Below are experts of layer 4 (counted from 0) of a mixture-of-experts language model. Rows are named router (the router's row for the expert) and show model dimensions 0-191. Each number is 128 + 32 x the weight over its row's rms, rounded and kept within 0 to 255. Numbers have three digits each.
After each expert's rows: "comes after" lists some tokens at least twice as common just before its tokens as in all text. This comes from a sample of Wikipedia text that the model never trained on. Tokens count by the router's weight.

# expert 10
router:143058209142165038146048162120101139113110059057142111126133142168106127158115079157117119134172130131163124124173155153146088125155118121119094103151131127077159145134154092154167116074149102132149136122067153100156092083088138156145158185110066168060162158147153126102079119112091098185166110123117125110137143081147162100060125137140116060159163134128086099119138064102141141144060156123096122140166172153164173131150084085098134123158156122113148095124136140116130162157098153163082149178077107168165144146148098150123093079139113128077164116171120179064121142127138143146
comes after: "-", " |", "|", " •", ":", "=="

# expert 48
router:097169108128144095194156112105141137102125051109113095115154104147184145174128105133169118059129114117181103130154091135088137125149122155095141132093166170100164168121120129133109125152131129238073135122130174140104073122177121159082101102203082133166118198114112128152158142088116088102182106086100078130148170093148143164103158148108139101148122125092106111121048165115135107125139185071114114156160109104113093139098179099141099145145158106156183090138081136068152088105134200154123162126132106154135086095187135111111135157101163143167104115180029111148137122141121153094
comes after: " a", " the", " and", " an", "-", " of"

# expert 47
router:150116095160086092205151147146158121144193162147111139067147130180127152149116120148185168167075145095099120175034185061131131133100138093152093166162163138098117122118112157164096105111162102089154158121174115091098151103163144167168159160073170096152119123190071083050116130147129157167101099134169125094137060112141120111137170088081118114121084121129108140141158069119128128120109075168154066140083135183141119126150133121115128100089127139132107155091202133128160115125105102143068166128137113156094110107072129099130161074145131136148110120076158168152095172130131188091
comes after: ",", ".", " It", " it", " which", " that"

# expert 51
router:154159111085114130106136160178146116171125127108122126118079076106110106144147206141150142130095121162148115139088110099102165112111153170152101109153107197167103109139109087076114107114129104126130156130119076151061085141173188081119129157148069105143143196091117190163134077081158192128149159165093127130175107131114169122136157099169080156162079112062165146140160186166148106122127133067151125061153146120150120170107096073131074171084075105120152085124129135138187162204106106146170158138118158150144153085164116095069101130181175112100137151148116120140188127155147127101
comes after: ",", " well", "s", "),", " rather", "\""

# expert 30
router:170081148152137124178095110128121105132140114189110140131137177144118115161126196147096091094129047104083119136154169101127168130132151131076133150153149146138105108143082065173121178105173117082064134160132142184124113130113132115184144101060189108090141103177188107194119155176105180173115128111078096140094155135165145126121137137070168111140110117057089131137096176124138133092100108078091115117153081161196155090175113202133173144161096113169123134117128129092154103153131082104147130153144151176156131069172123122145083103114205157148160134099064122164141115148133128132
comes after: "\n", " |", "|---|---|---|---|---|---|", "|---|---|---|---|", "==", "|---|---|---|---|---|"

# expert 16
router:159112106186098144145133108166160130185153140095163125148152110208158072120121077143083055163097115151141109191123094147132095100091150154107222073138141142097119096089154133139100037195135158103114093073098183113138127104057096128133109147096105118123090123144101139167110077176144151115123123174089111143073166106120136128095120106173126110092076136153152165156146155140109131115139101145136089137072153144141153163111175125174150078099130122137075112125072138166110117131177180082078147136146091094150105088128109056179138185077157087106125106121151095156114107119134118144
comes after: ".", ",", " However", " such", " addition", " time"

# expert 33
router:133207146108128063136100172089165141130143181132090167138113159103120136120146088055143120141098171183124163154110087107138180106140142090117083159102075157144144083120167147151153123094170140154159145079130127096175115170122193154089154140145109144146161138096134106157099144146154093136119142183173145132071142081139142112182139122115177174136096140090124167130142089075187142061142186159091160139102086092130149126114151195109144144132139155138141086084160113092142110125181128158143176169117193153149101193195103070132196151149153116121100049142136126071144111152129134097
comes after: " in", " for", " of", " ", "″", " with"

# expert 59
router:133133143058101140133106163176193119168148092157192141144178095097110167113128173171106132152102179105144151160150108146114126102079154125101089135179098052094172116159161179092121089152087129127109110093106122082147140067106085119102126106172142091079154155099107137120106112082146095076166121117118159121143159091056091101151132115092125124133171174110104126123086136182076116143125088180101114127146104090068149135138039099068083127180108115105105148134180157141126141144099152138118184099179135094134106092108148095139138121163085199083098178103177109142122104122071102097
comes after: ".", ")", "==", " =", " ==", "==="

# expert 14
router:090110134108150073191070137096131146135097162113085162157132143102133136158161136101179136116164134136174129117100171139111123126120104122100107159158084134108144137164179120158151097165176179147120174150099160179151105164125129091101139188113076082116119105129116063069148087116183082095181084117088192104092135103172150137136123190143156143079135158100100127112160108111121144074045093139085084111142154163120152175132109071133090118145138109111100116157133132165094159144134078156151096113175145146153134144202039146154099086165074125099147154097069144120126174147133193174
comes after: "\n", "==", "===", "See", "-", "Personal"

# expert 7
router:085149125052114148111138050142084104120129148198114116089112124176120088113131099139127162113117158131080106127085153131134163111099132092082102198075136172123161117178084171158176134149072102157163141158152095094140130174117091091146104090142112141118121139154071143081121132130185106191089097110071132106076108108153100191092172093104156120144177129131101158102147164101115107133072076155124158146138053112116167124076134117140145113085144090100102127154107079096128123150114140164163096091063151147167148078119086171121109103143070156089065161176092096148110146131105068140
comes after: " ", ")", " 0", "%", " —", " JPL"

# expert 61
router:127116122143134129108120097097104100104161077065108115124090124099123116159128161098132168139128098143160114090177119145144110108144093167152115097111136079114141093142100080108156158118131161117155134168057168065153074176081179121065141108125096113148174113174172123141147119111166180182117046084073134109098125172133111106200085118092166127139102104172161131168109120145069113143094113111097200102161128107165177156122116106159118163051161143161155129133160095080170182154120158155166126150072081140169120141105149093137088079071090137080185135125124134065112141137155140182
comes after: " |", ";", " (", " –", ":", " -"

# expert 28
router:227096090063078156161111110085180131095175079123110137110200120170110137157140086145175153061136153079149184130116116151143115113114119138112170123082128169103132159091156101171154105147112096091157163052105173164129097158135119144080171150087113103125088092110118113142119178123128047184080154146155166134131093162160120174147104196115106113082161116133178100135137137164138112157144095144144129094120123098114143082110126108113069138085162080150104099162091121116130098128112122102178136186160112139149195105142059129090161151147182123136096126123119145083107088090169101095
comes after: " the", " and", " a", " \"", " to", " an"

# expert 32
router:134052177115096171087118106084146108104181137170120128142114119105095147121139101117134108152194143086160136101150111182162162099072133071102145061129185187148123181114149097202140116078143111129146109103166147162075150132104091090133080115085093101135127080072147137167159188170131118137106152161185104123096112135069126123159093112162194175128135102126138084145144113112106114135079112111113128161149129116119178123084111142082088149090136178115092141167184093087168084102183188069140102149135178170141140146158099142106199110167119140137167107094122129069127135152122099095
comes after: " |", "|", " MPC", "}", "W", " \\"

# expert 19
router:165125150128121119184149194122138131108096086122171114166097165086188159138165120129090094113142114144121096158098154138111133115125109086135140159170140072170184159182114162166169122095144079126112091192141132124105108064145136145145194136215209142163163170148104124173115133093103132109058119129132148143163164153052127127158146173111135145150156086156179086115137117133081122083133152130097128110126087091121142157112112116124123144098119102111162132065100131148111180053170168100100092087121093151068131099102067105136074120146146092157163165119140161164135177107098174198
comes after: " the", " with", " as", " is", " in", " a"

# expert 27
router:212149187147134141108151206108185120122146151193137086058108123110055155133133173147195123102140096113167083153087129175130145113116130172115136146120176123123095144125090173072154084094141165103150106112158172184099158148108152117142136132156085119133123200116107112152121110065073143104111183163096185132126120144113162113105188119151130116134076137135105148081127153103179123131173089097121086071102140137082105203105133150139137143112167085165162140096172180060140132114111154181139110157127105098086122159181098123122137163120173161112147170164146144137189139119130173146
comes after: ",", " was", " is", " a", " are", " were"